Below are experts of layer 5 (counted from 0) of a mixture-of-experts language model. Rows are named router (the router's row for the expert), down (a neuron's output weights, with its number) and show model dimensions 0-95. Each number is 128 + 24 x the weight over its row's rms, rounded and kept within 0 to 255. Numbers have three digits each.
Before each expert's rows: a language model's description of what the expert responds to. This comes from a sample of Wikipedia text that the model never trained on.

# expert 5
Evaluative and descriptive adjectives after the or a, such as best, high, top, bitter, grand, plus commas and mid-word suffixes like -on, -ent.
router:155172124115096072113084162126109158120082118121098132107074094126140165156149128137117144129101170090140140105111138143132098149115114084147155117114139129129121181139151097146081113113158130094098155139121148122176114101155147174152152104142145107129141113128125081144136126133126140134
down10:152110149143122105094111115130135097138120152186141124117126097128079105148180123107140154169107136139166127110118131113105120111170106123139137089104147139145143124136073153153116140132123135093163107119150148081107112190120143105127143114158145087135175147107187157100120099170125127124
down11:154088105128114156119103128111111088143111121139132127159104126109124161107112139118136135146107173102108136124116141138120106171104128092131067131103122134126157135115147117149129134110159157101143143154125113128133122117093119155086125116104177151128138162096118117128154114143134138137
down12:139133138076117157110098108146141188133136138147115134136097133115120128201119149134088090127157143155168139145108150117091120094136094154157147124136166121132139149125126176101135173135134107113106082125133176134115124129130123124125145119099112128164083137131112161102129107127115148150
down13:144123196157092127144131135096138135120136107155117086130090071156143114114154124105120170152147169118139153144124118147108085098117123131122086120117143083140095159149137106138130163134138147140139104131164147099147073110163158131093126132144122167093100163138113154168111128133113112118
down14:139173125130130149120073152110129107108189119128173140086145101152106120067179157155106148126115160140106110101109156154121102138135097170157126090111132134114110114141117154138144150139130118146122092150130128130123107068120155130166129112146141153133089153119138106081117102100139176162
down15:140125094105136106142138104110121123144162175155133154132170120123093132160132085126150180127151129173137160091116134157136065163134126112117123102087150106114133106088141137173119131135146127162149120127121137131129089098116164094087109116157131124145143135098128165112121146136145130122
down16:155117150133108124146119120112142136074121125132139114146139089116113113130143125101137188125135085125108088119123132126160127150107092140114132084105160152165168126116128122190130148120100128120150124122118116112131121119055113134143147103141127178107128127122129096133124086119143132146
down17:139098070108144161115120134110160130161142061176103151114117146114178135116176149145157077131131145171133168142167078138148145164104153104108144146110124162113129081120142114170134108118127128119143178133126109088127078148161121168115151161118120179138135133136138128153125170127088105112
down18:136126090120134140107170135124134114148117120122131136114126165130117120119130083087155141140167150163118146169174128082128169131129124108110118105075143152149103129091093097098115123120113138146131110130132095109108154126152119150121115154160169096135152126141121143167124159142143127098
down19:139087121134086115153111134122120107102083126158114152129124132094143136175122151188094118110112122105128133145108087147135135153114123134078081150094123121128164131130110131118107148147133151152093128133172078140096157143092133100117116133116093122135106156130123131115144149173182137092
down20:121113104147146127143088142113137109100095160157158098136114141119102161129102137102161101152122095146095125114130134144153114106168103130123067140115151108123117109107163152126130111133170141150074185139132129134146140102072128129128090134148173170100132134125140136108092107101178108134
down21:104173154136151131122097126175122168084037152149111122124111116126159097136087141116125124114136137163096125134148151139117140138154145148162104110140096152086140128095109138136115114128111148108104149224116144126127130095157130093096173162125128096134135103156118111140167131148138112100
down22:109116182126134152125157130125161078166140158139123115137089102152107177097176122138126109106150130093143148122153124161140143096129111109106106112118167096149143141129121098104124115110174174150135184091095102130133107120108120110105137107093148129140156160149118146106163097104136112121
down23:126125154153119146147145148137129147124163187129134104129185097090096117117116136156143102124160165148117156119111123164155114132176117128090111095144114114146127163092171125124123147104096116133140142142130114099074142136130128076098141121139098138128138122137116086111123083121134136125
down24:117131106102109134098129116114123113127120153123139134126152146094105155109150145117133120118145119158142154121082141140099066091116112133113072128166107128154157114095152177110115140135091141136158135114123074102097103132107109143128104130117101153159153103096129152124120115120155111118
down25:120147120165132141162109148134185130138146146131149102126107119096125135135103136132146122116098073128132175109132121125097118150102126126125146071091139136073129129125163127139083126168101142134154105125135158177148080097093122105117074105099151112120114150107096142140126121109157123131
down26:062152117162131181127148115138144130155097113123108171107112076136091127143150106101132103173119053142127113079127130130121135108134122094159084148143110143133115113140123119082139078128140103139106204104112154118168096114110165117150094128155162139107149131139121119123114080171128131150
down27:127137115133148153117089095097158100079135157146154095118163126130114104124095086077138113123142135116115168114125173122136122133143113099121154161118094070125138155135108142149118133129103148163138102151118119149109118129113145150112174082170138140097104118169180112109127107108140112126
down28:143111130150117132147142097115101105132161123152134137123110117140118111136121154108133112165151105126141119109113163107146116126130101119159115120118148105153122129141146130123068148168139115138112115063108115147110118130121141128121057156168174152151139137102141100129129080123123130155
down29:126106142098183119121169117126106138091133118149096124136144089105104116168120105093128110160152126123134110144073167099137131120107175130100170152111149105107124135117129168144172114170133114104095127164172168130106138139147143165136121115086132086116095158155128125130179102112167128124
down30:151123212097113142126120116148113134119138157062142111131104136121119133150076165166142127123138135092124162124104155131168114149170106194146123113120134123143169127148119138132141129165172108099122113090179162166130158121150096124144127135117133111126123116153141105099132077150105110160
down31:083156143169149124143102148137119123112092112117159105093153128111169106129149132139122160165097136177155104127148108119135110144096085130117149104165190162145145123135118138133136130092163169127089136147125151111144131165142142128104140143099128105149177125107147141148132122136108111136

# expert 11
Commas ending list items, names or award titles, plus would, List headings, colon line breaks and markdown table divider rows.
router:101162165131118137129162112108118141141103146087158110159137102109113170133098133101145134129098121141146119085122150109143147147107106182166097118152126127145100119142122156100125163127161097099116088111103130125097150149102130086101089105153146110137170121121122135124135128109133142109
down10:114125123155135124102165118117132065086126132143071142123120067107124117111163165120155148100109129120140128111135150159115098158126131112092166130101163095162151090115147142153137141063116088119148129118137171128138128135130119126113150155122122131126153108104132126071130127130118125127
down11:132122078101108117133141133113158139130091112122154145162114127115090133116152130133162132168135126105171146120110148151121096141137105163150125119082098141114171132136143114138152132135100140168152173107123127147144124125122153114096166093098128138129130129171172103142167076163125153145
down12:072148126127115191168121162145142091122101129149132136112119135119140087157109167159133107108100154124122157107124141115130105108175069094153108140103173148157134125103138106126151134093158115147140134145169114089086131142122108132113121077125107115115133130131116135140141112128142156154
down13:068130109145165157130135095112128107117126139131117115136157110062105115126164090167103099185123111102138152149110122071117132151131109075105118120124115083144152115122125147088126161124107117148136172135155111135103126102125123091114140093096107130116158147152163138121121112170109162130
down14:125166141168087139082199131128153120127104149142121119119152150094107152170110177103143159127122104161123117068125161119115063110104109107117141140118129140114130142142131134147149170090124118124202088121122167102141125128076125150130132155105130087144101094129107127104131132172104176149
down15:149090108163173128144122146109175124107173134189091108116137129118090095159117085161138134121108131114115127112104147103150126105138109124161139162144117122115107146123080133131109109117151140099150101135129130147180136145155114080087151132147148114130128101133149105120124058104121160122
down16:117121123128174138140152107129118131146143125114072137121145143156099151151124141152120140094142127128134131175115126130120107148184134142108114142106136111094163131099152158104134141105124110134090133122144100161131174133119124124165113163169137086096100146124125077159122177123117145068
down17:144111123108103148118065148146085156115099151153168122126110123080187167149131145110122121141133115129142140112140100120151108161124133096182118121099119149143135141110116076118107127111146106110108123143127144107135109100108147117154120153141108104144139096130122123110135206154132150146
down18:096138148115105102170212156124114089179113083145119137145125171101099133167156139136107132121149126146197107139094154133114118121130109100144160116115095154152134119129143141113158090083124143099166146088123149151089107147167123100123142140157141120117113117118111104119150172145115170097
down19:131171150143127155094077141153097156122134095127108145147163080112130143145118160100114148162133095102123159136111102116197121129149146131092149173172150066115102108141104156146111151087109124157138121109142134156156121116120115097122100135162100094115142108122138151118133134144134134130
down20:131154102169139116125138140101142161112177141110139105154182155134140154144103116153156181126115099115104148142119149140104108127112149133150095098141158133120139109140110147117130122150137157081135109095131121146117101132149085129194098115119143163134144098109139136156124154137122118157
down21:160130093137142138130101152140125157135143100117070129143118122139132142089136138161132164111132111146113134109113106105125117129089097160147134096132126165090153101138103132108126126097113165092150137141126147187210135136122121117118135156125113130079113162056119059108149136094114115106
down22:144166160112120100143117166154179137127151133115101135162120118096146114124110101144124148150140113151096135144146125147144181083103114125175103183183132122125112128094129104117131169094116135129132140120113139145129126158093138139159156157129121091162137092122120120157114128129143129116
down23:103138096092138135144152138131080124135115135109131101129123132112097132117097155153145163102159118135134097120169153155176132082156105135140162125157120151119097152090149195132108118094151155111104139102123097111142124135090137110128163170111158120101129113129156156152161093143163139136
down24:144115152117115097092078125113124149143067178135163117125145160145086193136153150099097153122127119121126162139120134156132139093112152181096105115140134134113164124104162103141140123141151153140158162138157140097138117131120152172111112093171136148146118144191115095103091103122132135119
down25:109093138116167167136130142142112164170164171123118092135173130128114118132124125146119161168125191167134154119107184142100097094118120163116106135141119153135158145121148111121142098088148155197123089132112126139141102118098104117123092134117116127125174148138140150129143114125176130112
down26:097150125146108122146110127119131158152135123087151138126119110126082188101135110147135156102102119112153130149148121142123136116160110106149147125106124159128108149117119083129094153119156133126137134155117125125133143128127115059159090172128120135109138135106137159154148102132088138102
down27:141116138145063195125127114138093140098130147119172142161159105089098155164101124112089158127138149131143141098081131139135105128113127090125127153116132138113137136186137114126134113116140107129149095129085137158130144113110145121167106161112098164146129136121148144159135169081138120152
down28:103156150110126141140091139161130132137122150139107124080144155106153135181155118103129163097130144135139147144122152136144110135162117117113120154141077124047109127124124146139155136113132143124128091140110159117138139142120131137061090104133113124115157137152157131090113087138135138123
down29:156137108144117098091166122118146104095121104143115111160122177132143175137104141147132158134160129109171128138156112130133082125131118136126123152129151115152113153127095121121174166093143136099120119122144147179143140130206133125117104106143133166124103082131150152093157087105161123183
down30:097116133130201132128143120151098094138104132099091105142147129115128139105097103124131135154106155153127148124123153110130141107110153118113125096151136125093123073137122075141119126127105103122140068143100120099118135164132094168135096146096125117139135173152110170090137151148144150173
down31:098120099128131117133177127107105117174131150165155161114126130186135106140130115173110111119142118156119114138163157155087116142125100128127093123151150114148129133150118148161117161106147175133194127100112139082174139122123145162160151067114121131096139137143110126129155145121101106141

# expert 1
Clause-opening that, which, who after nouns like fears, demands, states, plus colons after infobox labels like Born: and Club:.
router:102072123117161130172108149117172138181152075136115125097142121149135117129098123099153125136146126113117139118106128120086115112129159125114100138172153157104121124109111143111117139140096092151154107080119139097088106165093135151111076166119104126155117131129104100088135134158151110127
down10:119130150122145077160109163147161135122164122184121140115116121179096085158149097152119124101167129135138118168194141111141144132071168158130110129145104146091148146166108157142100105106082124129142116168138152131158114127087150105125143145145151134147122175131157100128144082142111132153
down11:164132112117136140135131155088195116137115157088138113133146116139143147108159101114136136111142140126115124160113136094118116160157102140128100128106127137090112124135117119095115107173176173099144146125158162136128112139176170104111132231102104116119160134123142131174098192116133107155
down12:087102131116163090118140141147121149122149145075148137121079099144143125165096136093116143078067184127132137104117169153142103160156136144155140147108122176172136149118136089122140073122158150091172075101168143144109101129145105103114123106150154112127138116117188094131131141140138132126
down13:108108129097128158125158156096100128116157157086116122091120133137079071156095120127135130110175171107128124151096166132187127143103099133154103105153115161141126122097176123136120109142126149171104114162114116125156137085141104124111129113176094139147112123169166125131158096156160142141
down14:110148122100164133135180104101082126114120121121089107125114134130057126133113119142164118141120111190174130095127172134132130107148115123159112107142134119138103135136144124148094111149098102172143129130107161061149146102131154124145134126151122129138159134101155106122134020152121143118
down15:143095135116120093120155126136149056159163160125123095130154171134083142083141134117155106122130108108099152142100132125144117058130147122078091181119113116136135112147143109163115128118152132136130120129122092121127158137126136116124147127144101071136148138106107132120122087123100116106
down16:134100151090127108114084152123121148122127110171151103135127110102118150111118113172118108131127141133102131095151181161117144147179125092121070199088152125098160124135094164111127129120144137093131113115172162083126119130132144142109115122112139143147166118161096112136102178124106118104
down17:140092135074117122089129126097133089109124114135106130150124131116139207069158121129143128177120087153124119126173164136127116152139090132108103139134109116117089122136126089097136159141123145141121085131123112097121121129127148157131106087125135126116097131103148129140091156108132132102
down18:150120157136095132129102176151141157105135120157127121141098132113107156148120127172155113130127138138129110102101134081117153095109161135152174083156114124113147177092126115131089138134143134060161142168095112133140144131127104136158132148129106172125163136138125144145104128126145143127
down19:122083086070129116142153166093142089130148116162136123149133146102092136145094133104110112147101109166111081073124143123127128132193132112099105128110101131144141120155156160130107123172129114104123096121183087088130117128144167123116121137136123121116135144152170087094104108139148111129
down20:134147132141119164133122124149133114138069113143143155138145125118108085117132139134141163120105131126124101140097100140099183142102156100138167131146155103112146101124141157121118115172072126106139142148127124161156123126137131201126090145140119132113123122093090135137150151113133087143
down21:167108127091107148106125131100142075114147138130160107110164075139157146105134127091158130133124140101132152136093147156090116111151115146125096119159092067110126163105094125109130107143134132126129098135180108163117111105096141164147103128119118121089108139149128111112124172116112131103
down22:141106120148138176109158136139071139127127078165139141070126185128122179147135104129101095129133127144135116140099072101137147097148105119104128108117153105075137069133116112147157147130075136132173147138145103152099119150082107137128107099119116109128159154125184119118100071157121127136
down23:092113137175122100125097107177112103155103125138094122132128130120098161110089160160134132128135119086126133126119095083100160109158147119136181115130137095154157116138095153100158123145142097130116164129133124130158160183109112122142145120123119080109177167124079124132124113113096096151
down24:090121105106113100138133127121114172118152131126148134140126128150137109134133117133117102140130121122114151094115109158119140115165143114122116156091143092115106160151119141099124124159152133170104144114163117154097120129099199137134134114126119081150149065149119170089095208172106114140
down25:127138140091124120146150123094160128125123151153110098092115105121070188101157074117121154131106154095106137105097138161144141121125132129128096103110110142125157147136121127091130124068132123111164148122181081084131157127121144138120104134167125139127124127173164142140143126108133166140
down26:122146112147176126145113116137140116114112149118119116112105136130161117140125131130147107111144112144124165085125099116121140098109131126152130106096100133110122100137125137122122124208150119132158179122144125174116101167131123087122101130142186113128121156140136169147152102110156126141
down27:141153145136124128134135148141133133136123139099137158157155163106119141109159148166102092167153123166106076135146108125090124092095093104142153136148137129169155094137099119107189153129161143134102064149103113134113126098101091112116104156108147129109108119113149137171119147129116142116
down28:122155088130180148077152118108166108092131171157130115120136134155185104110118114139116111131170111165123123169123119128112082147107106122176108140139118129116163105117057139107123116125128107102113106116120093133106096115147086145157147099118163146154133153138121143120143115095146143110
down29:155137162151162147103165134128145097122186149141161107105129079098132087157111083112127112130108087116129116159141117096087124107125129139125119125144142161149154141159164088124167119111112165124139148144112124126154151104078073087144142133091126158123088172112113073095137153152131115123
down30:135163125173111108083119160104129160148161131128158107101146098088187099121110158153164128144163099099125132160148123076133104169124121143111131139129106139153128102109118111124156138114147118104093119140119111081114123138137144112136138111121143166137081143152094135168124196155155145119
down31:114145145143146090096155111125136173148180131141121102154117084176188161144108154140142159108125144122144119088129106109100126129149136145156127121157139121156067137158124115159085137135146110145100150083163143175155116137133165124136117134119105100093093116169114141103152148123133163109

# expert 15
Dollar signs before amounts, table pipes and spaces before numbers in campaign finance, election and sports tables, plus thousands commas.
router:170166191112132176119092127102102153136139118152129123135131112090139118153129104113118111149083123138167099127143099118123158122155110110120115170120140115097149086129116117156158112129136124147103127109131087138154099150142112097103131191129118175139118117122073148171114129139095100136
down10:146101158115103092126060116164145120119157070112172129166110116127144112151155147120126169144141092113113123139148140104119096141159095140108079084159102146158119133151127140131160153139123127104148101151157160105121132143098150141141082106105108130130140116121147130107102188115145145116
down11:113151162133139136107140126148079147132121099119120129170134143139143143124150121133100127125126170145119165102116123158106118090144105132146125166125138040143114118114117140130159129128142132120128118136146156184124114084134139124117134183099109150146107152108157112121148124137130133102
down12:119106145117096191109173113144159139109153121124089119127104125124133168155149091124131107102124103117109112100171141153106079116129096133094116161155138126148148143129176168127148118153114049131090126106130119129102159111127146179112116130177149135155111120110144137152138160098163140115
down13:119115116122118076096150160112118143133138144125150160155132145172143169136140115154141112113148110098138151108135121093128143144136058142059154150119140114131130147134106114132123132108129145121105138123161100152171114170120085137121092100117117155106132127167159128121178109108129155075
down14:164140175135142154139138147156095142152133120146167110133104102115125097136172190135119135128108115108124113135134158174094173095104141083133132113161126086135147154087126120149130112163132139098111126147108182168147179068124118124154184163143165117146146106091135158121134143125141116148
down15:113109124112128124130106099140114098127136131107112121141145076131104145091159162142101098158105135136076134111152093112141171119131129124067153117146120118076128140145094130160133134170167104109175094105105155122102132151134128112114116146152115111108111144139152145128084152134110119111
down16:058122142141104121126118119123118160136126134140128153147145130125098138127125153107102084100133117133136085183199152149132135124156125120115089138121093193105128171090099129122106114088165085124121115135172106155124132158144122111163150159120136099157076127125163105142126133121140113139
down17:140148087145179119079108150067066141130132150158095115115113098105131138126084121142179101153116117180144118131115159142153141154166136093155142163137157125126108107132141146135125108125132109154123141128091128126137106141136123155134122152114130101084131116128142141155185072098152143109
down18:119108107117139078141084123120141134127141149187126125104115099106119097120152112159078112158133123118123161160161107110119133112106141124159087118127133121152064159109100149113139095114102082148106129122134081106128102184107136103133126096107136184126071102136149118140090145113132119117
down19:125114142115134115118093124151134145165121163124122076128168099130094103114117139118093114113140134113152103131090115105109137135125091155162089103142127120152137117063174129144139120112127120110103140117130125100137106165155120079138120100107137134178156149128140134130146088129129113125
down20:171156104142111133109177123129136132124107084121114111149156169130096111167109116113148166113147117158157128125137155109161121129093123129119121131148122105078171130128165119128114125172121134146096145104155153188129133122131148119087124159104152086149116173133156137101118073139138116134
down21:143110090110139143131113140115117127113153135112180148133150113144143097185143161135112173145153116136091150076168128142125105161115143146128124134141140133094099134135100101165145175150175131086121101170100133120141119103125140143152141108106083146131146115154142127077084112131141152096
down22:130106106114119116114138102154089178177101103118147133135161138148134120160133157152104165128080161112144127177111135085148135165125175136118117151140126076085101148114142106129118164156107153105136096147139147095161118107123111170107135104119084140142117151177153134129110094177090148150
down23:132165115107177119140145079120135178096125126136137132064143097124125085145123104110159129131128137088173144136106142119120105116142102145131159117099143133156171118105159164157126170109114101124113151098163100151114165114139106124099128163150183106162094129156096134191184144132177136131
down24:137111132101128178126151131120114083102130136134134083119125128105119088142128155139106141118102045175103106115152132125131152145105135122149098126162172137192114094110171132153117098172153119104124122148117093100117116130147150120123166106136103118087098141116118092076127118160130125128
down25:161145113109102118105104135108142171127163108129133159134130118166159128127118095062145175091125111116137172104136149092112117091111098111137131122131109107135108157115165115137163115134145152136125109141139083121145083138126103179108120116145117094113127120174107142177140184133127132171
down26:098139136140128086128083122155138123108154154127175139094127126135076117127133170164105122124115123082108119161141125139145136128162097178120122130156185148096165093126149116123107125099160138101160116118110167155132140101098162143126134106163114131077143146143114157118157109076098110075
down27:135163152088129095146146126142160093165117098132120134131076172148098074181104116162144144144142118132104122139148160147142137125130158098159129140181122140101089130129115127166133094072151135112133127115127116109142157113134174133137157133138135105105148134117167129182126066107126090162
down28:172138105127151108140129146119111142138141130133127128146138138074102108129133078152158140095140096116127149130129107102107105157198133144162127150090126145137149129113151114178120108120120100112127161147162110165115116155117092117124116157114145112115188162130111134127132137106182145107
down29:113114125092103144126119130098141142093098201124093087122096160116159122156134128144129118121128113152114086114113137148125124070123158150121112130118133134145130072135147166155114139134102130153111155101057091126129143142108147072103126123151149138117158139131146129104128109107173165134
down30:162144093129097116170085128086152113112126090136115120139162147085153140179105161157093152162129151124142092146162127155137109154141085135100064115110122132133144113132178106128128110084149141131102121132125116140113134131127137113153111108107113093114114137154117152176120091146074124150
down31:118159118136100081128125155151157143143139093100154181077124156119105148119123070101163126151222147128116133156112148141087129086149105116135153130127048166125110151158119076117134079090102125144154125127148088128125146157099124138132127148111154120119132138151125119141111170124126141149

# expert 0
The prepositions by (often passive agent) and in, plus single-letter word starts and year digits after 201 or 199, as in given by, excavations in.
router:161130120148145136109145123144146127126168099130101157121115149120138111137110116137130148123166063189141134154143114119117143136111096092119128130118155145103128154163136164126113151092124128131148124109139102124134145065116136132103106128126139151143163082126124131071108128139119075133
down10:139159152158114133154134113122095132089178111101129133100100167125107128173116125171142089120096125131098103157098098152141099130128138140127159153104156158128175149118153165130151143118099114128108149117127124123125152096090104111165088160166122138138135109162140125109138061138135136114
down11:165142106112155120181122157112139162091095159140135139074130129110220115121110132149138142100131157117145161152173155121137154135125171126160118149142140082118142142106128117120120150127115134119122119124176141173134137097086129148141121146126115119118115126195164146168104206139132124105
down12:113114116118117109163131149097151128135108188133155094099158108136181139141159120154136131137124175134110128163133107082117140117111121136127134095142161135134134112185098113119109122132149102135114166134113158143124165181081181097132126155145136133116133113191128089112119172132138126147
down13:106094109117143143167118142154130115132147171101117063101131121142132127158142116148111135158104121063076109130158124096158131128086132100134135100141111084132126136124086108061151102100113135123146106138137139073128156128105138140134113097136114130160147121121154140159152175086093104115
down14:153158142130097134142134087082130126173095134118140158088130146136161128188140150173144156143115106121093124132124137096115118136109124141137154091144128148144111142154108092117123103085179088131153128157127160115144170133079170131138154098071141089097121152167130143127180184112099121127
down15:112173129126124136142114135100108112160085089154093100139090149132103074130152102143158125087145135131115106177128149108153119123137115126162101095136141095127108178141111141127149135111149095119151099133076129083106124179127134097139139149148110113115122115127157158168092097152125095099
down16:095114138162113116111120135097128131133139134084152143089129133118133130099126151147103164162116167090134105125113120112114142096085120107103123125137104180139100111128137089122121148076100102134133142164141083140109111082133146134099089121121129122202165122172126094115133174115133154122
down17:110120117143133163103138144150122145120115149135153126132110098116064070143140127149118142094097122155104081162123153080104151170172141152125130140165130131128097127112132130122154158137127126115144109076113180117147142134133136142134117120129091138095077117109152063111137072119100134172
down18:118115079102147168150107155131114138143136152147119106132123092122115117106122129141164130115099151115120158097099146127140100155110097156085155132136160143154086127112167117106116113166148160117128116131099160123110130130142127111136158090085095128134109140140114129101134121147109164139
down19:093164161117160122106125122143124130157152111114118176121123086126121153125120131118139133180105125158123123088118081110130132101144134125090130162149111127114101145143131066136166105134124076131166096077083131091162106145120124145154106108147119116179145097078123097126146167123134158165
down20:145115123107176128149118148142071117129120137115111137122126133166104143107118107094127166121091146137111131151121184158125159112159086120125133167142138112116109092093174133148129115153112167132141147120101150142099105137137123126145143136114153186136140113108127145160125078131139199134
down21:129115176192116101139130132158113123120095114137152120103130081118174127135127110112149136147159145149118145121081152111133175133117142128109172129095146161141119129144165095094160157128136119152199117172138158147113148080119140163158130118151132110103117106115138115099122171097131111132
down22:146121152133124107102097149144127143147126147118098106146114115153137081162128139146154085109108097154109149099123109105123120102150137163108143116127124132113128145136104152148125131158148057152109144114086173136188106166136142119137163181086097128130116112093091108142153145101120146150
down23:121165141138113116143140101133121129107117078120171180078134173111183136110171167134127111122154130135121143135161120135134151115104139125119115131136104125151066088145149107147133138104094124118150150106129116103114141090107115143094090115111102121171148134160124113119105218156137117127
down24:154110132081123100096103114109133175110127149119116137154147115069147143131139125150143129117089129131152135103136112116095095140125129191115118146134078110145149126162127103139084130148110145129153113092131121137152115104111131118138120105173123117126107106123162102163122196115086157140
down25:109134158156119114131100082147140145142107132136109100124147149113102104130153118120100126127151144109110090110124147092142100115100122169090135076148099143118167196137104135133121135157126118106134090177144085090091108115159115146127145114126125122138098162134137143132103139100132153149
down26:120190122141131118098116099086084155163091129119111154111136146093191115135100163138122149098101130129094149121115137126077156093114153180138156159127145165116103105106128155111148199134153149100171145130135126156109117102157145174113121119138099122133091113141106087125163131112154129144
down27:122125139176119109117139164133108113164125165122133085162141071141091135098113084152133139097105133156171143113097135120111084154129105133119153118122133137099148154107142140123135129123123108141160111104087138156133116141151142081131138125181142151135126135123171123103149099101118159108
down28:108157103147135121092141108154138125129126112136162176167156123121139125123112155100135153151128150160178139130122151144104171126145152131073122156173162107087141147142117070158096147161066124130132118114146153184137146081108097143111098147165150117104098108161123110110153138124149134103
down29:105121117127148101134128092100159104158132117157134123139149157120066088128117124107132130150063102124165085126138152157110102130145078159139106118155139087142159146059143134147119097136129122118126102165138097122134115105134084110120121129128160136107120115107181115171137055136120090141
down30:157078139175114146134143114107117129131156126126110098109149131141129117126114182120118128112101120139129138096122131142142107127116109150140160112126174099098133106143132095087119153117102118136176141152135147121140117095101090108206175151118136095120087119091085090109100152142111143129
down31:153149139154112154123123139119131121171120088111098125082178128092104142090121127122116148113139107151160126131131101141127123134106105109129137111129130132133138109087164151136104149129113136118163125141072108126082119084133078128142154181147164141133135121089098131122110114156120169126

# expert 6
Double line breaks ending list items or paragraphs before headings, plus the ordinals first, second, third and possessives its, his.
router:125145119128093147111165158128098123134119100170099142138165117101133126075114129149137128176111170150133082136153139149117095116093207140080154167130070112152134089142140150132182088096125130115123100134103149131154116094119140125136132112161117144110123140126136119133093126100134117128
down10:116097126148126175161150110137140144111121101136089111123114033106126127101165167110094143132128120134139110128091117096077108139143144179096140116090118098130134129132141102132123124156127127146124126114143128115139147114134150095124161144122118144153119129105145124138120127150157128123
down11:092127125138137090082126158129150147131146135156159087167146141121082136146113124088131085126163126153137166142110108115120107167127142137109146132111132094115147157118168100126127084113121120099078107141138126146087123129135112131124152133081103123150124119106174098105095098150167121127
down12:098136166083105116100173143099151106142144139090126110126157117157108113115099138131091139136153108150141128132132124142117103182116116156145092134103056137120150120129080122117108156144131119093112096167115121153127110112094115154125136102124114128121106089157118105151161090136133097133
down13:123134153152117110142098172134135104153137108140104148104132166117155141147184097139127094116160134134085088164144113126146168127076117140121121178149130095059152111098120136136128153101125139124105103122121095132102146134154110138091151164142156154096107094117102128086114159142112142099
down14:059167091131140154140163111113155099122086116126132116149135163137110129116141140128140137124116104093177101106104101115169153140126152156126125124085154151086145123132157126126169111128151095155149107139112127138129143108188114101142136126134150092120145130116140126145177110128087105131
down15:142123118128146118128138135126120155114111121091122148099117178066142101135114124093086153157137163159179091116136093123140080112095113138115117115166157156114129111125153131144109143085120072100091140137138125142137141094128131122134134163126095131132124119074133126147144146092132156141
down16:080153143111101166134145123166168094115118131158106117132177113140118115137118132163120120104144126132124134073129091133160136158150133090120118152119093127132140100125120106186123116119122110122102102132122108132162178106172083109106115122161105140176154136137124078120135061100160134118
down17:145173124147122163120128156096153127118117098109152064128152142144138136126124142120145149174177103143129108147129107169100142135141064111117074115108075156114072124139122145062163136122128124116115133117103128113121084129136141158111107110105164153099102122114117155142114118161132138091
down18:130101096145139116117137136114119112118096175154143175113081106097119145125133146121133105119106095091104135141089144147131140135143100150159146171159124107090143144117127171111146151142125121100151154137134149126137166151106151102098110166147141114076126116113157083108153120124142140121
down19:100125124130140131121128092122099119163190123136110148162115099105108105133118123117074126145140143108141158132114159123127112131149146118091122115115127107110140096149176143142151103129073122119161091137143140115125123126101140153157067088112155100098200146148155137086116161153118166154
down20:105099149113137132153123124115123149133128120170163111122143140111103080097167103154134084162130136130129114098083116148122107118155111100131128107139068095148128123140141133162149105147095118137079129125154105155176163167100072079094137113108146169146153126129176171154127159138130166140
down21:137105139092091114149130133124112172125109109118149125106178153150158121112128130124106130190116148132116117122098116115091113174121117158112119098168060152114142112142104139136125152126184173126106133099158109138118173170116130105118112109137109133112113136151133109138119221125152148151
down22:172122117139093109145115100154100132127098124172111147155138137098166135156118123133154136133076132118109162154161128145103137096131139131144136181134114146136101135153158165115057086107147183165128120131103116115116124133128122152113110156130156131157108145102082096129116146171144102115
down23:116115139136151097114144167103127123111176104085145113107087103101137137141079096096154128131121107137151154115142153144082099167148131113115124089102122172101164093122130135157110107101136104145137108167129131111142134112152124120175137126127160113126149114180146124150146124146110136110
down24:087123144107127123156138103162119067158121097101124095098171150160128147127139141102125127172168137114122086115100098097144094152158095132111153137157107111132121103127149112143155143155161136128136158102150117143114162162151112149117157155138146121129115106136115123107131149145175110120
down25:121114112152131112113151136081089152124108141150157149144137166148122099135120156155128134132089138157096128152141134132132105119093110080091149130132149179146118154113116114082111114141136129126130075137114157109122121144149111141107148126156124133117142158101147108151096160122097144145
down26:106079102097092158149131097117146098133147118159097111166103153136149107123131136121132146117118138111160143151093131143123152184108099121138074121159144121134147119177128157152123142105129141120143097129159107109133125130131115134157096134163123100176094136110171095109146133159133115146
down27:157130139100132119098163146133119143163151128139125108133110132141115100102121137155114120149186111133089113134176158116144131093144149138139093147119145154136149206165117125152099152063142145104136099167107132077134135128138112165103135117138117168148132097113142078151124124109103113147
down28:129103104109123158142130115108128150124109137151091141136112169116138166092081179109141155108092146132151102118134155119139151134164116157135112182133130095109122136172096175133143116111130142136135126168118141128092113121149084161144134162138118138113118134073117110112142034135117101112
down29:142142121125122132163114136126134124118136105092139146104142157139106143145152157141150150161140109155085090115097157103142130128107149124088152147184102162120113097106076146139127123140145128121066154137126137134116092152170102117127156118118120082124126094112094104112125147149104160153
down30:104145155137113165145142162126172093139135125119142121103136106143131131118168151159167111172112111125102114142115112110148104176152132093100059107099113096151167095122155124124153115132152085125112089140091139131125109150119127124119122097138160094117122131143137137112124214144121103124
down31:131115108152117152149143156123092140134130133137171096099108127106087096133159123074103124186139161152125148125136119120108134089129147111122097090165083151121081128134131116154116098147121132094094095096172112130099111134145127083108091159124100157145130111161097121110111074140115149108